From a checkpoint of a small mixture-of-experts model trained on Wikipedia.
Training: 283M tokens, 4311 steps.
Below are experts of layer 5 (counted from 0) of a mixture-of-experts language model. Rows are named router (the router's row for the expert), up (a neuron's input weights, with its number) and show model dimensions 0-159. Each number is 500 + 25 x the weight over its row's rms, rounded and kept within 0 to 999. Numbers have three digits each.
After each expert's rows: a language model's description of what the expert responds to; "mostly gets" lists some tokens that are sent to it at least half of the time. This comes from a sample of Wikipedia text that the model never trained on.

# expert 12
router:524504538507557455509442531486524507515493482506502488471507463493508514505479507502470501475521514481504524530507434550512473494524529548487515481523582523482506547491504566484492498518517539517504546532502490506499492505487494523508490512472481472499540487484476526509514516488519526511484470463508514513510520498503507504485474553483513480495503489520528529503533532527472529462540484527490485509483504508501528561493509513544518482483478525511495525505515455545513498526559479
up0:523507490505504478473490519514512474493477519515525518508506487503558492494525500496522488500486526488449467509483457518552484527492431523517506475460533502496503492466510483430488516485447511514512467491490509490504465532568496493499507516496506474490468505524529507514528482518506506436488497499515508499469493526530516527503489466495461543498510467502481488532492499498479516459527531496533508498484474458536444501469517527492476558493500494517514494484428497538456502514459496
up1:486490492493510504517490550526512551518470538482490496497532513523529523491538524471526513490517509501456500498514473494517460461522483517519493509497520528489460488536490510501540463492499479486491516568475515467468439517490501463507536520522505474442480505510507492485504478543489523510502479515490509510505475514484477527500443513516556528498514509482519429480482526474543484499513481553488473509501502494536475538517512490455497508460521515551483488515478497492526559522487491
up2:533466561513457566498498508525534516449556520489505492521485531502513481526502543514487509480496508444485519487486520500447480478492501528495466467569497514522537478510495485493527533527497486522467516529483495484481451480495506534509494473496533533503469493504499495503520551475542519502491514514484532519494492516501514503490484507505523479533475524522516532451537512492541494515524496469534498523489490534507456478533497527478483532511470495496541507470488509512508490462453535
up3:540500514586489527507500514533522517495472493479474507499504507492495509524506513506469462522513513525505491513499495494496489494497485473485509499543526521506462528492502483514495505510477511511479464531499469478457491478472523474536528502528509470519487491475516510510545496512520451470533485511475538483508514522454484451470494479466510510522512566507513512577532520476570489520497499500540519510527518508490555482534485547488474522470519506512503538496485492508479524469514569
up4:481460483486557495486516539511486505518468485480487493523543486511500523462522464506488523459530489512523481544513502535514447457501451523515493519478519540547514522505462468490504517489507519512506473486499489472493468462487429506518495489494498487563474517513466515506471538511496467517452477491500447503507469432496524489459513489468504511532482516525496492517511507511525466501481506476515501531481498514528493505465526487512521545515472472493488532471474496532484496497445483
up5:463508476459478568479484504500511492490470533497483519481513548520509491493489532469471487521523459535507510520494469510495472515493465516499528499521466509484494493495511470484522495514497498462506516507496521439503517413528473463534570512520490530513543531490505531478505504457541469493497470518495522480490540496488524512501505478480493510526491505458487519528448442507509505509496518515514485468562493519542532534510481514475521509477525472472488510501492503537478513480469493
up6:508537490556504508556512518508507493505496539507530482565530523486525504545511488488531509497465459480550528482533475458534478507502531525546485494499524545495514479480496487462478472462496487507494498503505509483470496492506481484436533483531493530463502472522538495465477471482469491527516470518494492495494494482524504520502514509542526523452494487517499539486478509527481467491532488517496485460486524500484488533513481534513504496542479475473443535452527512506459513493518544
up7:498454516519525476507538480519525480512488497514477478517505571490512521493521499473471483513462496488490492513502515477512435452498461483486502504508511504504467533527491467483530500475502522482478489517523497463466515478492500504497503482499514483541500509503477436485489487464525528519465538528484514475519506495508457419498487471490500467441512515513510508481471472452534447463480507508541475486507513564453490483507513496525508537502482538464496521504475482536506503482521529
up8:521474496518482508482496556499551514464512553506500499491517497471490502504540513476543451517470530498508485527477479466499491452515530510534531522525504500500555486527509531486516507472504506488495535522500515542502471504479560504500509517523496481502505494529553484514538510510508508482489491473504448483527536491519501510530514494540509503458526494513506538489478538491534467476481505522509453536511497509579474460444553505493461517482482504491519500495499544499521486541508504
up9:490503517492485486482484505555474495519488514538544505505517519490513483489517507495472500502506462469495508487502501522454510535522481493496507507474474510533549468504507500481522516500463517486494500514472505501468516536492557541486512477494507464518491482491489480527501463498443506524477526497495530458508541516482473524507466499513521518492503532472525521509487470537519532498496528553491504494483511488462570494520522458515482538501465450443526580446478529487525510518545491
up10:547495520514543515510504501552563513527491506490519500511510553502446486511537468498464510510495461476462473496485486469491502511495522496480473486488527542489481489457488500513517449490536524500530510476499494499475489515502491486540501514490515502514499485490506534488518513488502547492493465476479504472556495483514489519506523497535518496487479472473489511496504547552511484506440540488451485495478497518452486568509435447488501501494457484532519494497499470479518453493530487
up11:495498468534507480544519486561479563488504475530531482463531493545485479519537508492509496482529509478512477533472451519490460548483485503511515514525481515493539497448509516497477533474473496518539513541518505480500500511493471497491507456520500501541471492477548536500499497491505510488497478509522522491522523526475511507506492447518545503516552498484516490481487460537524462537486519493550501522476492507477489526552494540518502522531552515543495528498495509505480519514496552
up12:472488530519497557496516498532497500505510513542519508493531482472506487451528484545500484540473486495504510509514496476520477545491477523503556513478488474470521479515504520525491492527512479539517507516494504483504446461461490485536542518514510543451504511500524515498524516567520529501507486504470496530532514496497520473516516490499520519476466514522525504516483494509537488513510488513502461533533494551490475516512588501512531529501548481468508502531496519473515523563505547
Description: Middle pieces of longer words like Cor-on-ation, br-ill-iant, intim-id-ated, plus table cell pipes and heading endings.
mostly gets: "on", " along", "unk", " ===\n\n", "==\n\n", " cons"

# expert 15
router:504516578490484492471545514483525472465515524486482539447512501478539490551493516545497515524487513513489529528520510465533472485498489526537438515524517495510482498507547515516496481506517526515473466503509513485478514515462487505487465481543492484477510498510486484541460467538527478517499498512488532520478495490508495457491475519497551535511492483472496535524474474460506544445519513477488503507478488481472504482501506481464475511501565495550488508504501535549490478482516479
up5:524509514475459540497518505508532495503506518536517491511472515470526488513505515510455487514531479502458488489508455449560495500517495486464508471504528516511498525495524493522440493525486496534448518533450461461481501438480494544558523499536494506530494468522490483499462534496484536486545457517463517458527486521510494540528524493469536488489484468522495504481514489507514498498544504513529508505555483515516525491494528535486517514478545484489532505491520498485488509509494540
up6:474487491548473527504548467509510496483483520512541512505529475517511478518491489509489524510541463491514489488511470509527552464494502523494517497490505529445544494525449490467512475496485482472514521523513495508473472468496476481525537493512512487508489464543498458448461498460478536497515502495437506453504488494463484530518509498481514502489499479516475505491505471505513492522454480528473477451486531533553527501475477510479457524494467474508479535488486514487489509529432542
up7:485476493515500521520563502511481519507461538481487540488519537507493528507522453467463500531517479496509488458498492509519470499497468481507481485490539492481524517471512526469461486455486526464521479528520591471517506508497484493514496475526512503482469505504521477490487469528492534453533516477496473504510483475507515494488438509492499509538485460508472503526450543494534501494466472475541492495519499548477509493490457485504487578480494490503494515526517471507457511512467502
up8:507471518491521450510488560538477544490521509523522499499485525547493481503523501499466506490523536458499486504485482491488483489526483511502482508514499483555507504524531479471446451512515457528484502538535485519474521461481483498481472510522538516491486464518508499445505520479535530497523471464491508453514483509529508505502525476533560512516522501494500470484502461499480479476512521525507489504491483451517464488525511457475456520524504531467552495427526489489512472510485494
up9:502460492519468545498508525535505514479494529564491512508534536515528544502541451466484526479512432512484499504498494515545475468503497456506482484524495472510483543492506500471492488516500501440497511512534497497477474472529543451542554488476487490502493490478526490480478483505524531512525480527467490467492528494485494501516543459501533515519459522515511477493480465517488517484490516492516496476488531506473514484571503510484491508517505458520514499540476486480472512455498547
up10:424481529466469502439539478523489499503540517472518504520514510496488460512519478485498490529520489478484499491478452473518478459482521536521480475512474541491470485489462513488497530447496442559484481499511485497492508496509471471498527497519497502498470474494492522515516500470467474430501459485524479483511521502511518524486484484519489525479487486492484451531470474503485452521486504493536516468475512479491514557522466502507501486539496469501468498503522470514501534454472539
up11:533460475458460474475511480534514554570461489464523488519528469503492459495523493519472479507502542509498508508523467506462452511486472508513491525498502500499483478510487519513493524532525462511544519521497550503501492512512493488498504455526525500505486481493550486471487536494463494492453478506551534522505499472450505539504496470498512473523503472571524538469480465499483502493516501499516462510461524508490507524523505521499513531458473532481472469476525494467508486493471518
up12:489456529536513495537505507501472500534472497458497547532514520494468522492529488480498489505500492507495479565487523505501483529504503528520513500557489467535511530534508529493521500513507530510535503524536494467503469465499493452500497444428509483484438522495489467478480479487470490483481498505507502530534536505474524483511493489477477515514477476529481510487497459510493554510438489484498508503491477501487508478532587490506455523500508492491507519451494466521511486467491477
up13:502492480467525442519546530520486509488515460503526498507441506502494496500512540504456560558503499499470512520512490486513488497488465522478519484517496521495523535560510496472542490464487456505480495493478515486514519502483475525505536443495511497470474485506511498504493526443491507483509502525510522510474486502458535492549532484524484497520489518466494507481475476493512502505506489530537418496468494502531477497505521567467536531453519497504459530480530500486528497489491499
up14:476507480514477516532529516524487526471490555508476471507525502514555499492529482514491474524450464500521488464500517517545511498543449526510513549499498516465553513529481525493476478479485465499513477549520545504454536500497490514483501477536519517485456505498502508526471531504462469515537506516541483508509507478485515469539498477484515509506509436482437529497496474502508476503486485502534452535531484516498472487501494525521523523537490491503528507479480513540554493513523496
up15:524444523494491445490523541505504521549540499585515548491514510495483488462505521477519523549509475484492470499487480474499516484512506498498523498538487519522488516483451482485517478508486489567524494497497490494506493541537511510472523506500545515519509524485551495443495501479525484457523499520499497517515505481445500503477486497511435481465543495501502503536465537499495501473549510509492477487508467523496512476475509495451553517482471525490499469495528492523513470511502498
up16:553486484512479501513528488504530503452488540463536518474494525513523475515520488515493489522454529482519458474505466471503479520489474517501497521517530460468507426520516468503480525504500476504480560541506546461466480499501476525463507469500529508535475469466498484518499532476523505495475515525522493495505525529529484505478455511504471521466472464503488487529493540480505501541503525493536498489487520538545546481491502544497478559473543484481493471474499497516467500503505511
up17:486496496508479514540477485519491493513489492476544578514490485452509519559522479484503490517513503527546530514533483491554465478469516467429508502494536485504495495492478512454464547507515519473488490504522475477485479457532473515478521498518525514502513523514522516463480473515519516465510524520521457514466500481480515479528464511518485512444492481481512491487486542508500499467505513531529487520496511519544559519446494514503510528539514481467500490501529506525527524456498491
Description: Closing pieces of words such as -ing, -le, -ine, -ore, -ance, as in shing-le, Bou-le-vard, m-ansion.
mostly gets: "ore", "ine", "ines", " what", "le", " Type"

# expert 27
router:507499447495454497541500529553495501452530550512520540544480507471489498519522467498484448481496538497489478522459492499561509531506484503497500538518481497536520480517475486440496485505461536515513525485515510502470476481522497521508509487513486460462499492519475446493509475510471474511492471484496509495508463511523544495533511477498519520538484503499510479521500485502508479526514498473490460452493500513488483491499486486525522529506437503510457548539476509438479494523543498
up0:528506516499505484484492519511526497559487471512502494497497527505533537506528571496504513522526483513520529520528501493456491461513499483465505544534473497456499516519561542482537517497517437511499510498472508498479501533543472494459478498524511526484487480508530552496518494480512497492506477500503513493510490489511491432504508482504520502495522465486477526461445556507478493492488578473491473483475509475479485552518454490478457490495505469521506467487493468483514503482478488
up1:503542511510468502483489500520513569546517517485483518456507567479491490532529544497537480512490479493513499517505528512478523485493518523485485466514517470472490486499517465482508490512494486491450536512530514519521479525521505509500512530519493509482450534501504488440489493466518494523482488466500538509499526505506494472493511507541489479475463450467468536517496513536448512498482495590497480502480453520434508502511502497524498498510480515551494470502488469537491526491492467
up2:509520558503481508498473497474519551465485521472468505521508511527478489475494482470498508479521515510500488500541476519462492517475545498540492518521542477509494471501508496541529461497488476497486547544531490477527497524513488456492530456494510523493499513466514516492464506500523522467549498529490466495490490506425507499488510499472478517526478470540476473470485516473481511499528469460538466539479454465456483555532494523506485512495518550485500465511505524491495458464488501
up3:526509529522487453485487463499476508499504510512494508502517567499573498493546523501527511517458497514517512531488510577508501474523517536486522511514515506471506487461475485520509518500537439495479474478519471431534516493508490489508497528494521531481523517524472494513521510523490507521519489470516510495477546514464490533470501529487522502515500544485468526486495552483498506489540488524482558512473494468446522475497524476500491535472529506483518477497532527527539518473493525
up4:499504490518506516526490511524543581489508508513512460515473517506483455487510493521465511505576531502488525487485519516516457485510516487485478488516476468494471487527540517500501539447523475531511554480503466539490489507479503474448493490519523536497465472513592505508471513474533493510492488504451486456476567497492513477510526511504500512545529491500499502506515492507502509517482470512486502521514487467504484533509497514505517494438490493490463500493489465483535467496525483
up5:494504507533523520469483514497492505515487505483513495470484496510471523463481494442463492519553511536498494494459509520540479473546521441461444506534496543517469551502524524532519480474482509516492501504466493503487520534511537486512477474502517507529454510533478500519492485492481512528490504463511504507491520490443496522505510477521536472456498477545439453531536516531553485521484501497481460492533523480481559499491509517493496504455501511514514489495531510509498507509454484
up6:487475503494478449575469487515534508501477509523521497499465517478514497527516490501467540520486486509513531520525523466482487453509546543479534495517500491490509520476551561515531526492503481509458484475513498510489536522533561502487533506502486525496476509482505514455490506517514537485542481517461473478474529461460546493480503500518500513529508509475449500495475540495505530482471520488497509528480562444471521495489513468482514484515508494541511468490496491506541490517476508
up7:527461506531472483501538476489511482513467524510551513512502533520521482497491534482492473534488501472528499508536500488501473511504491469521527469509488494487504482536518471484550520517540494506524543455514482531533543546530521522512490464536513492514525493465505518495505460519452511505504506498533494540464523516492519537468492526529448472539493452457516531473471491488460498444480519541486494534468521513471511523496480531485509529525515484541538497457481504534484502491526502
up8:521421516529499540476482509518519481476509507520513532515512499523529483501507512556516503538506523496447516525513498505490540502510503520493505489507489446475540510507500477443494504484479518528512468475496555526539482471486505504500491523491490509491523508509491513443509484547486494460468485502458521542497455520473504480514514497503469490515485520507508540459466468522535513465500494518544470475497535481561493553478493468496498500525532508571521507506481485483486511466494509
up9:498510541536514485498475492555512472487442507515476520457516518509475537502494524517559486533495509497502546505474497563517476482510513444499511529497487560467476519464534503485490494498540502494513469517510493470517487443529515514532488489515481482478516525524463492510491484512473511490530478497502494528480526491430512535458529495485505462485509514504440483487482511486543501489528512536507509514510536507469537514483509482524493517513544497467502486495506519505526548493523554
up10:527484513547511519508490486472541516506486479495498482491518520482477516499499454492518508558498502469524518468542503484466456486524499523511513520480512519478496494496500519489489529503499499488492527521469479487475491481516533488489530535471544492509519490475487520475447477499496507433531575503504457501492495490475520518509495491492473527509502464472519552523502478519502515419503512494488499511487508498502443552509488529490495512467582452517552495489497494505494487458498546
up11:472495508518534489487507512545493555484452516499500492514511472525490482492523519488526493505507495519503538461532452565506482516495492483524494503509521493509479558459491467572471519505474512460472496473476513423488499500490549457485499506461469506490509497465528515476495520482531518528498533478482499499472500494469528504484535460506553512506518539497500483470547517540482474517523488465502556513522509515535518501481525512467490485521516482496510535479501503516531527527497475
up12:524514505596490501467527478531489477511494463490547508525481513470543452474483476519520523499496464557488456515521491483498486492496519535496466492522463512475494528481468541526533499472493503460499473503525475462514499514552537499460535524478489521501509500504526512468471473479530534489579500514498503489476488527524496507490540507514529520482506505477521463459516464479507521541482495516529482500491496509557488512474512532491459484497517498491499501474506467497518502483487491
Description: Opening parentheses, en dashes, dollar signs and spaces right before numbers or years, as in (181), 2022–2024, (2020), $25.
mostly gets: " (", " $", "–", "(", " '", "{"

# expert 29
router:542516517490499510523474484501493469498467484478550506522518507470485433545501532483528462472480467507473479521489457542461537492550525520502513475500487483513485481498479504503472513512544500516485485533438502489529516504542478501519486535494449503508493498461520506521504491464459480473506516494527495504459440529522505542494510545501487458525477456474534495511536526529517491531490471509530488526506510479504471488512529525486531528472462507480450503488517489528484481493523483
up5:501493505498466546512502484507497465531507508491452533491510510541519491461529501483525500568484486493510497521555512502524449496468518499543520493519532510506526499504488493500490475507501510464472498491508508482501474457518531523551483492521505479517484485500495543479483560526511519537439516495503500472511524484514486473530513506529505465503504498514447499501495491519530462513567480500504434534483448486495528486483500460497478560500490493511470486502498478496504501446447536
up6:527475488534483509521538546490516511513503495531497453489529511500478490495502492468473584524552501497472488518542488512506503486441502518483436503483492529519519495505530497526523527531525470451525460498505490520498483489461541483517492486496530488504487501519525489541523516516475498423497507476507447497498503513498486511525474500505535487507488479506505517532507511522563479460550485473489474525495562489481496516509490494459492488513500502502495474460492478480518532548482518
up7:486493535507496497541542495523495523488482515499514487532481536492472508459492436539484488511506490498491527474489518459500467539519503512434520518514529500464504483479515455498522520526459475515462518519524523482526491484513493511544510486495492520510485453467491503514518501507535547461525518492513498491511502499494484508472488529500527516497493477510452510512462499461479474523487486500444525527474481541482463520502488497435519485477463439487549537467518509457501487517536541
up8:515469513529510493502495549543492522467514470459504527497493501464486514477490489552446495510512511487498482449482494490535484504493440511511544530498477538493483481476517545524456497470473506535500532494509536485476516519506519484524557513490530459497498501488466480488537511552543493502481493476485538475482526530521500508519482495493528512479522516459503489503530507494524427482499485477488532501521530518555528534512451518514471514514515472501522495530494471507469532486464522
up9:508486545493524506507464512579514479472486531475469512469487492521516487492529534499478510530523491492495478527504456502490507486480517555547470501524527471518492499486473531486499508519495519458474482508475512517516498491485497525518520534528524501488494502462495569446492559502477493509508510476483482486526507495482516472486513496538521541491494491489448465462532470507495481511545521479498459514460430493465559524500525506544489495490490489553500509482485511485511477476473488
up10:506480496532449484492522562509553513475510514535554478469509533500480541508496470491483523513502503536533494502495519486480449506461494472514467527472499543497508485513515487513480502519508511449529511530484453519493435476497492490507503480453523527511484489532469498469507526490496496473506487481515500454520508496503505474499496497491497510508482506489523470490513512472492441489550484504525466510506499493491501602549495490469509513483507493486536496453513474539491487492453532
up11:510494483495499498492507533513504562476498528540515479545552529488500498514493491467493585492532514487511498496462507473495458506479507470460525504505541517506503453465506499467525525491502491527482529533517488486481448467477504457484496487491564471516506504449505502509447461492490488506526514509500473508523506485451518509479507502519537557476516526518467495519497509489488489454474491532522485510528509493497485473556481512454509538496507506459505505502554478503519479475514493
up12:482484546519458510502537493492517467528509500509524515446516509501517468485508492491509466493521472477543508500508507504549500475474512496486477498487540522465488509528482482491512496434520448486471510492509532469488469531459526499527500458467474454548495534504510500514470482517544496490489494445458499460482484498522507512531497491541441497444490497495517495489503543455510500536492520495531497487473531499497470500525547502502502527497510496486496499463532462528499525462446527
up13:471497517519497528514448452505481470511548515510497483482497566520499550454551431504546480510515509481488486500476520454536479499493495460502539490508509496491563493481491522442506524503482506535552509518481502488489520517514479510511492513513559458533561490513502469465502517494497504493516481514509520483476493509489533519511525500517502494494524507450479477533490487550511517505473484508459513511518485491519505492512475552508494516488506490475556496520497492510498490465482547
up14:480512518481495484519485540499515508428492551518498504474455500502498503518480496505477517485487483513540527475530496496517510501477496500522485495500565506485496471520522468485516497455489503489441484539492506499468520532531523514552476475498509510492508524478548517518507483502514504538516509512467488550529503486440520553456555507480501460503515474474504468488478516493505471479542510499468555518497432496483469514507505462549509504519512504495444509508495522496493492533509536
up15:530486507534484492474483523496486499444498489557507446498490509513549511486521438474478505504508503507508483501506487501473501500505527513514502524504519507524474483514481538506514540527544519513433485529479463472508507491500563472493505482518505474520556517479501525480472446540524522450506510481490485520502527469508524498533507485517481495459495496503497526459500502510511503536527475470538494487449515540478485539511482463494571510490489489475460512490477516475513527516448512
up16:500486477505504496490506516507517583492476495523559479539482527470514530482513536520539536551496491494480546511517493504481442470511521459453466496504494499516489492515519530499534537466503438497519481463480475486472504498479503553486509509476493506539515480488529515481538475499484499492540506472469469517480483476513542522519481515527521467509516499479519444514517501474546475473513460494489480482541500528500500506535467505442508517473514504489503512491522509467516517502460511
up17:475515508518518536523533533495532465478488462512484591480519519492496512491495525496480516525514477490493466495476480498503516486464509540468437491505517527458469502537497496472508501485506491443470502513479519485471477474472507457449464483520477505482486522501535480519522450474526492567499508500508479514513505505524474485498496489509487477548537524506495509466499503485507498504518483529490527526492468504554496494496518502478500472577495519486478508480533558524485503511546481
Description: Newlines, row ends and section heading markers in lists, tables and articles, such as the line break before ==Reception== or ===.
mostly gets: ".\n\n", "\n", ")\n", " |\n", "\n\n", " =\n\n"

# expert 18
router:507478512490493548482505471518458510471538515491507526500475487509420477498499476562504506491515516554521481472541574466470549492452474500480502546520515506479484541477480521512458506492513511503522479470500445532458508471490524513507520491484524509561484511488504526508491502512520516501507541481493504514522511548489497489520486496488465497498484504542497468445495462492476483481523536496489490520496483518525536475516493523497520527477528476517487516541521501471501505460491530
up1:503566497522476499508475505500473480489496507490495487509566517512547555520480473521495493457491492492508515483486495520548473515544498502502482463515502461526470513470501543508511546513479528515467510509454498456494495499523443469509518514517514506458478476502518515479537448494495488480532500449501492459542521475529493493516518465516570501484517483513536451497503501495501467511496480533482486476473516522467505535483495483472476512490480483517473530521485477476492494478549543
up2:492503556479497532502494494514510523465455509513542464485518486509511539531516491453523553483486518485503497483534494484487511530489507523531500487525497522470472491505522510480490489531470510484510554487504507492475459494460510527547517542443545462476486546491461482487516462488496464495519530513544498530511482500466493519502477478527511491553447505512486514535500500487565474500480524502536507482509555487481483492503504493540527494564531478523501489480491505482492486521501539
up3:518471510556467519539486506509492481491498535550529482506568497505500499502497554494501441551495502483501489453527485488500495476500488521492520485474500532476493538490528483482495477456484466536527522550467509496475477510521520510473476466527513528515542533477497496461466527461474435503488469497482506488533526501470481489510485471504495488542481487509459514506493538483504513471503483533441544520480497490472517495535518497514506546556519479507495494485526499508516503481476516
up4:528508520483515469473537476494501529480483460520533532519520494434493513526499503528508537485452498486517488499483492506483476493503499557491495491500503527511491496543508513454487518520530497496479493564520497503496452522523486524532563448465518464496499484441463507481510508493514514506471492494545465485491532513496522512498510478551457465477482492525505517553533501525536497528519524537519486489524513512453499487490539481492497522499504478537504532446471513487491490548514512
up5:538479461471533564506493533516485525496521517474449503508501478482512534502520504482474512513483465498552509497470487484510513512474518516495478493485498493491490521528503465489524481518499512506484497523501516498465507530484555531480537454440525516518548477486511492478483472495501502538492513501503510444557545486498553499476475488486460440507553516502451492523500492523470525476522491464494491513526507469522484461468543527532502501546485488492513516480498524492524503492547529
up6:506505501501489509575500471533497493449485506469515514497517495540472482509499487499484501497500479505509443518508470478485538508529495548510494498469504512510474483489516505480443526469484488513492508527476492475458496526486516481541492478470572549549506527503509484492525563485512532470509530493487504505524471471513509508544545480520475495509481455517508464507500472496545514525507501498479526463497519466485502476516544521478550533527503477506473531501456519535498482514527550
up7:458518516487524484498560522493539556517493473495500519520501527516480553489531482510497517550526456495455442483501445465519525470535474529522489523523491479510496517499472478519485507490457504527514490506451490491521504533497518442515510462508497499475497495476521507470492506509468505469480510514522504508485524487485489473519513501484479470507489518537496515497494521458556495523503468485500501511468522560460525474504442520453488524500531486486519502472485521530532445475504510
up8:488510476504506531566468535540552499534486462505493493500478568474452528463497495485485517531504517508511493513536479501485478540492463537487477502504472504507505467491495494509513518487520447491535527497499454516494435533545464500485526471499523478500464512457505508497504497518477520514521488496468513471530513538498540532516515509511532495526443482493493479509520489499514499519464451501523527516494476492508456499528468509494490508514529490488538511462473484496543444468499527
up9:474538524536534472506532453583507535479456505523496505453525550501512493461523485529480517518508518511507507511541523489540467481520452503515498534546494492517499513518472470491513505513514457458481458472499500508492492502503491465492590533518494493505493485525473489466494512502489525501484521479483478461493467468438498488529529480472502467521524515522485529461480499502474501537488501494507541535519480512487533467491499510469517513489485478521505515518472472502523517487491507
up10:534515470501458516511493462540565509525464561489538530489524485443531512478510490506494513543501472502535474479519460520533451515508482531504514498501491473473543470496453523525490504508491525519516492535513562513468494485491476476493525475507496505500485477555483533471488513494440537514515525507466503504527523497496479537535479486518506463502481473476481473523504460516515468493514506492496470515521500495508500525528486493533474519452497459514520495499477471474500481482499553
up11:459500478493561480517530486541538573461525542503483464502493475511496517504508530505500496500549501496545491527545510496490520516506497460546503480483463528459540488504476519518485523513531461508521499507514512499493518544500506463458508493524546516457517476526483509470507504532499511505501482491486510495534523478495514468456484474515512490525502488475506551465472476508476500505461478490501517493519438466475553484536506501492450548516490501518545511489494505461491503501520521
up12:511489488507514503498531490503545494575510503513498493482502538482486479544541514503522504513502520456474484490467474465468512497490537455503466505500517512480517518491480485488462544554520518490472471482477459522484437506481514509523542501526505461510490498528496538501513457489522490504477506480540516492494522505506557480521497467488523510514527542488506487540555511492508547483480523476512511489488496510491497497529566524447471479502512504521498526494550483515501476491547555
up13:517517469547533489531508510515520540509507496493492496491557479518469520556490476533506572506483505492471491483485459476508493513480510520490522482435518540530514490560491493451504543530536508516470487557505468493492486503508487559505520506506503494456519485501487535499480489509497481486498510497522447498505482493452526515536464511491513513493479477513533488527501519469517498522492512499455510503483537501514539483515563549521509505548498509526475528490498521485502486526510546
Description: Later digits, decimals and dashes inside numeric cells of election and sports tables, plus percent signs and nouns like people, government.
mostly gets: "%", " people", " government", "000", " Germany", " %"

# expert 5
router:453474512484536558507486525506517507481540540498554490468512551509483485496494502508527500518502517527526530521471517509504520534478486526458503557525544506503474481517524490516507490496551548512449480527503509451488541497482514473553487523507510525530493550499523507497536498530532557513496517489495506496542509449492524528541463490504484526493483478463458462494488543481516501520515502499514479522501512535499535531524526490503485482494526478479511500478497491478528490503538541
up0:520523492496508508465541496520538548459489537502498525538447503482510540508478549505478574520514526512521479497506500478507434501505450491510500470523483520467498462480457465479468480473467504505511485511499499470501501479505490500488510522459529506519498482497479550517499487498496504491496524506499530499493457521499533527468469508526517482451554500496505539514501495515496530551494549514498508454491491497461520480485454458503499520508486486489473548529551480488503542500512486
up1:524562434470530490536475527543530516531467505512516499517468474505465477540509487505497482539511471435506480501521506467486482507475567505453488499463482507541462503507480519499497484457496516490463503468521505503461511461507531466464489494500536492522490485502522526501502474515514479453508505447519513476511459543458529491508528465472489486494494503484487493494486510494461470486544495517482532484456543469502497499515505504509496502509507542514522482505463511523534475505528494
up2:470497593496483491518526534503551502468460490527540500495490497469486530555509489487495513504457523488534515540482495513523491511537530498508528469508529494485496465496487541496466527490505518519494489474508482513476496504539498496463501485525521500519509493505478528488444437507503457487495529534552517500509498473474515498494487512487523514509474507468492477543520497491451515483468485528514505483453463518518493468513494448530474511523499464503461496488520515579500527491507517
up3:550470511494502533468459485498509523495451494529510513506481531509465534509507501490454521536489475499470434540500495522554481477476572499516489508510472477503481531525480495483492494525539447498498535507487488450474456440484509487501490544485529510510499506471495467518502499480509472479519502479515498504476476510488513524541515473462519462505521527500490520460542518491462502485499500504494530517513503531524449531509514483486504519505460514468477480476481495478541486491484440
up4:492461499484558489485529500515491545526466463472484501506496524505528475499526468475494486455487520507526468501479492490523522527495486478505592450518515532526498514530463495465491511450527518502500530516523514467476509521484480517494512469489520492471498458503482487492467533504474507473490502479511493501520493516437505489505445460481490509494481499469500470498500426519465498500487495529471477542478518547522492453520529518524510550536508489495517492469489519487537478510501526
up5:532512490513468585501500510509504535477503512491459480467529506515451524489511551500498495487473466477523506504485508507566511510484500488479498516491489520502491486468512553483452505498496490499545498512462500533462506489512513481475513492530519515538553482511481498490465437487474523494464515532494493481535519497504540494551467486493520492499518510485525507527484501552496518530526485501498497463560500532473522502503483494531469500509502476493443467501504467455540459513465511
up6:475518454479506443549487518519542464536492498527503479528480520515497494487476480491491497506538494505486486527511518512521501499465485527496506484524519497507493494481524525532458488465476471485510582520535533497472477517507499484502480518495476505525505503508507494519516502532484495457506541457462530501509474523501505467502538518491501492514519508472566510522556501543526478529474459473488475468495534507469475537429521479454502516482469501494513496515495532545557485492507495
up7:467496544505521479468562559496497541483473499512487514512487515507505504469489475512495481493520468484550519501518493460521487539515522462521510478474529497481519533529458444465510513500509426497511478494497513489505495526514487486492508478508504512515503491490501468488489523444519483481462492501490509519459490502497520532530512503490474442526476497464499512518497490437496488455554511491515540495461512556515460505492479520503526487493486448502535530513503524466535544525498526
up8:498491537486466507511513537509556483534520545536529476499488477490524553466507468552488524486476460473499501517485487542519494482470501501512543486488475526478519441483520565483522531532505492517526477527515460479476508503506509476487529523520505481501536478511520513508490500479498463485533466495498514527506506535487533491520515497516417507513476527544533504516515520514502480512512481495529516482537484525525499518511475524464510508481529465511495528537545497472531472527468536
up9:500516474539483510496510510525484510489520494520470550507499507477456500499514532508505518482467491526496537526481499476522490480478526527490524520490462501484474491520493494499468490514501503453495487484458504496533480457492501545503487516505515465530523461525523515461522490465491550474490473509508474497503493485482535531472482523506534550533468527517513579533497498488526485462504496518553490496531511475517570491553446483485468496469543525513487485462494479502522471537523542
up10:514505515473496485477515513491547518472469489530483468507535464527536508482520505524514452520451516451515478530533494479515487496546488487557502506481492534493477482547475511508486514475503498524518501561507507485535498518537512492460511485461533484484483510492517510526529478471481491483552489500513512504491504473499477519523476474533480471478509504512501505530512481523478468530514472491433513513505455542462479572484455503483490478545470462503488507504486507526497546529486527
up11:537481473518507457525478521488537546483460537522459475509574496473533522513504502538520484495451522483506510501485492494482527544529522533520516517450535543470500470450494490505492486495530513502511483491460514505480518487481487502523488521502497475499512498513509482483493500489537476500540501481476456471528455487522517518459527479512510511532506542485525483516506516496481474510518470512521532485507491504491549549564457513523472516549507490496516489467492482481467499528444504
up12:506485520534513522478488481511507513534514491493464507505501479452521501532521510549504476526479500483461507496500504491500511477526502491519509485480502489492486533487494534488490469550498495509477495504487469549481512499525563497503534545468501469488472516501498478484508496494558483455483487479463485492525467464485495492506550516575508483520493547508505509535495531497549464485471456512536511485532516505523528487499588484492492506512467491549525519455523519469475491527455514
Description: Noun heads and plural or noun suffixes after the, his or a, mostly sports and media, such as game, series, titles, charges.
mostly gets: " game", " series", " games", " player", " Cup", "ments"